config.yaml
d_model: 320
activation: "swiglu"
moe_layers: [2, 3, 4, 5, 6, 7, 8]
router_score: "sigmoid"
routed_scale: 1.0
balance_loss: 0.000761
norm: "rmsnorm"
optimizer: "soap_variant"
beta2: 0.98
seq_len: 512
steps: 5940
dataset: "wikipedia_en"
Below are experts of layer 6 (counted from 0) of a mixture-of-experts language model. Rows are named gate (a neuron's input weights, with its number), up (a neuron's input weights, with its number) and show model dimensions 80-119. Each number is 128 + 24 x the weight over its row's rms, rounded and kept within 0 to 255. Numbers have three digits each.
Before each expert's rows: "gets" lists some tokens that make up at least twice as much of what it gets as of all text. This comes from a sample of Wikipedia text that the model never trained on. Tokens count by the router's weight.

# expert 4
gets: " and", " a", " was", ",", " is", "."
gate0:142100158149161131127124106120140103116091124105143153146135149128130108097132111122111135149108134137130107132134100182
up0:171141112120097119132142163093131119118154098129121137120086097144142137127145141136106093121131146101140132081119150112
gate1:094136135114113120130186136100096157156121117136120134108130125127128161117145118113121136178181155133105141153124141109
up1:144161151122146148128185124103151115123116165116141144062112145100106109131165122143163120150138122105124113146155121109
gate2:128202149135152137146155100120128132135129148155131165110171134094157158133132127097131145136144112136129086123096134156
up2:138128104098125117124083138128134057136090151114119119106127137129095110171128113147128098147107147118126127140126094129
gate3:148105093099146149129154140130164149129120102184136103148094147086120137130112128116141144136167122145122115153165166118
up3:169131120154175122122124142123158148151134124136140124113118112133113113140129106097147077104161112158182158129164141126

# expert 23
gets: " |", " this", "w", "=", " September", "g"
gate0:120166100116146152148123117144103093145121139141165136134115106182123080144155147167087129120111145112175117122121119161
up0:121139113119116148184128143128097143124106137127134162112123136132163143126119126082138109128139145137142090156135071093
gate1:146129158160116114099120112154112152156134132117088143115136090105142142097173121089124114129114161128136085156097165090
up1:088091147107139121145134152125150118074123114157165114120131157118167108165089104172110116137118095116124139085118102107
gate2:086147123091132118079160150146085109150131132150176133140138112142120170139121074133132155110128093115186104112144136091
up2:076097137107128127098143154141116142124107100100101140131081108156151121146144155150140126151114122114137137127158148148
gate3:135115138142116140166083129135118125145105175163096111137148128134164084123113141122122131146142155150135132114091115099
up3:110176152155115136154113117150085111117130109149118091096114112159141132160124145134120137124105115148167156142157117129

# expert 20
gets: " in", " the", " of", " to", " on", " from"
gate0:109149087113163121092177116101143130114143125110138108115131112105108134136124122142132117162067109128105118127155154144
up0:118109145140132125167095126143090095151114134115135080140092144119144161074094137123175152095130123161105108158123139142
gate1:134120086131148131123131136126131111116164141136127095152121193131103128132125132083143143136125146114142100122082119123
up1:152137112084097100109139130119121098124136085123140131111110126131112112148161126115133138116118110115115112200115098083
gate2:090086119117151127163124136114143082101089118157132125152127083138102226131120139120088085123099154151131122129153136117
up2:148150134099164115109160096128127155112146115142101160107185162134137157096130109126157092127111115143147093139137132131
gate3:162158158153098106108086139078067101122102139114114121099119107135151140130092144133123140161084104112084122130123102094
up3:142136090135138115166174097152117156092135129155133109166168171120134098076131138118129133105123132140114120127151174096

# expert 8
gets: " |", " ", "\n", "|", " 0", ";"
gate5:154139150136167133159166142136109131094148159110121185167124145127107123136140160097177066097180137151100120150105156121
up5:138137142135166125118106107141150121126108157189156095158081164113131142135086126133112146129115130170126136121114125156
gate6:146126160112117104124131123108085148103150086175129103035147123116104113149139141094127153144088130096083093137123176164
up6:111154143131139192078102131147138131147175162128158102095106149114134114174161113130120098146132136130111157153083170105
gate7:157173158140168105139120126136170136111164136122132119134129148131106137082096125149103132113144087136155086139102125143
up7:096126115108117117147148141101104135116151135144113144117116092164139103111115140111140121126155122114104105143158125094
gate8:104071140153136162133119139205160136113127101137118125136089147163110093088133102100126125136109133075118151108157165168
up8:104147134160120160151125168116117105100137112135145088161112126156081129096103118139147128118139128175109156150131100146

# expert 7
gets: " and", " was", " is", " to", " he", " as"
gate0:109116133122099145134138161110112142123130141099110124150107124154123108116130128152116141123073173128141163093175149148
up0:162135121165137119144077114095144070111117112147151130081156098118097139104128121091117127142149152098124108152102142157
gate1:120172094086124132130117150107127125129162148125124122128095143172117166154157141140090178173168112140155160150104128146
up1:142168185123132107108119115156150129118137108155126123161120103086086105113101113131145100103121150137093142128173120144
gate2:133103073109152126123189121145072129138134112121141082124174112122109169105104142167153122142156114119141131103108148154
up2:107124134110131153126092142142112134084154114142084140123139163119108100147134126117123154129123157131097153151116165124
gate3:098093115151122135117124132122169085156102094115161146100147120111124148114154110101188103121122152126103147081146115101
up3:168096080172141148127170132112132106108105115166140167123111143153111149127137157108135118135123140093142096162104115164

# expert 18
gets: " of", " in", " New", " United", " at", " South"
gate0:127159111128145169113147126089122182135158098120132098128079149148130128136110130104121136158106134155178134137131156140
up0:139188141133111162089124161132071107134169142124123104136092162135124149154117080136143156127097146140148126086104127129
gate1:121149127126119174107141155140141121158114122157088141103177116157160100124116128147152127110143128112140145120125083145
up1:145125113100122185095169112130205101155117111117119090131139105123091070111116141125125137104187121100135126112154156112
gate2:142098146125161125107162129135134143136138135132139153117092139114132119132155130132095149134090153144143125102151159138
up2:105096132114175164160133124155104146097117066132141124159141133137138127167192114129156140150110130146186141174178129139
gate3:128135121177128103098137152148102165136180115156158133131111102135073135126121113091153117100149133109148093117183116147
up3:097099118165135128130119171124101141134145127104165103159149121119120164094134119133172143124094178102131085138146113151

# expert 17
gets: " the", " a", " The", " his", "'s", " an"
gate5:141136147113097108127110134124138150123108173151095135157106147102145137091086100123118096150143135139111122092139147104
up5:168153138108139151161196110166135130111133106137148147166155132143137122126125170101122154128095142116138132135137148142
gate6:085106090121108145127138114118139142152167098122144144094082138128127115122134142091116118141131166112111109138158127140
up6:131107109134162120102164097145137151151048106149126152116094113115112148059112170105094152095106100097155109103129142126
gate7:135112117086114080183140143113136068085137126134065133095133118134162098088158162166111122112182136106104111151110110151
up7:113178082142145151083152136111131167172143129135150135149109115074129136118109095097109133128070126149162164111144129112
gate8:141133169100095077170178165091127109130143078140129101110133118145119124160130151121144161123131124123160100117143149128
up8:113111138125117131103148126132107147168113102137107114180106159133114101094128118155111124121115138092171124121115103130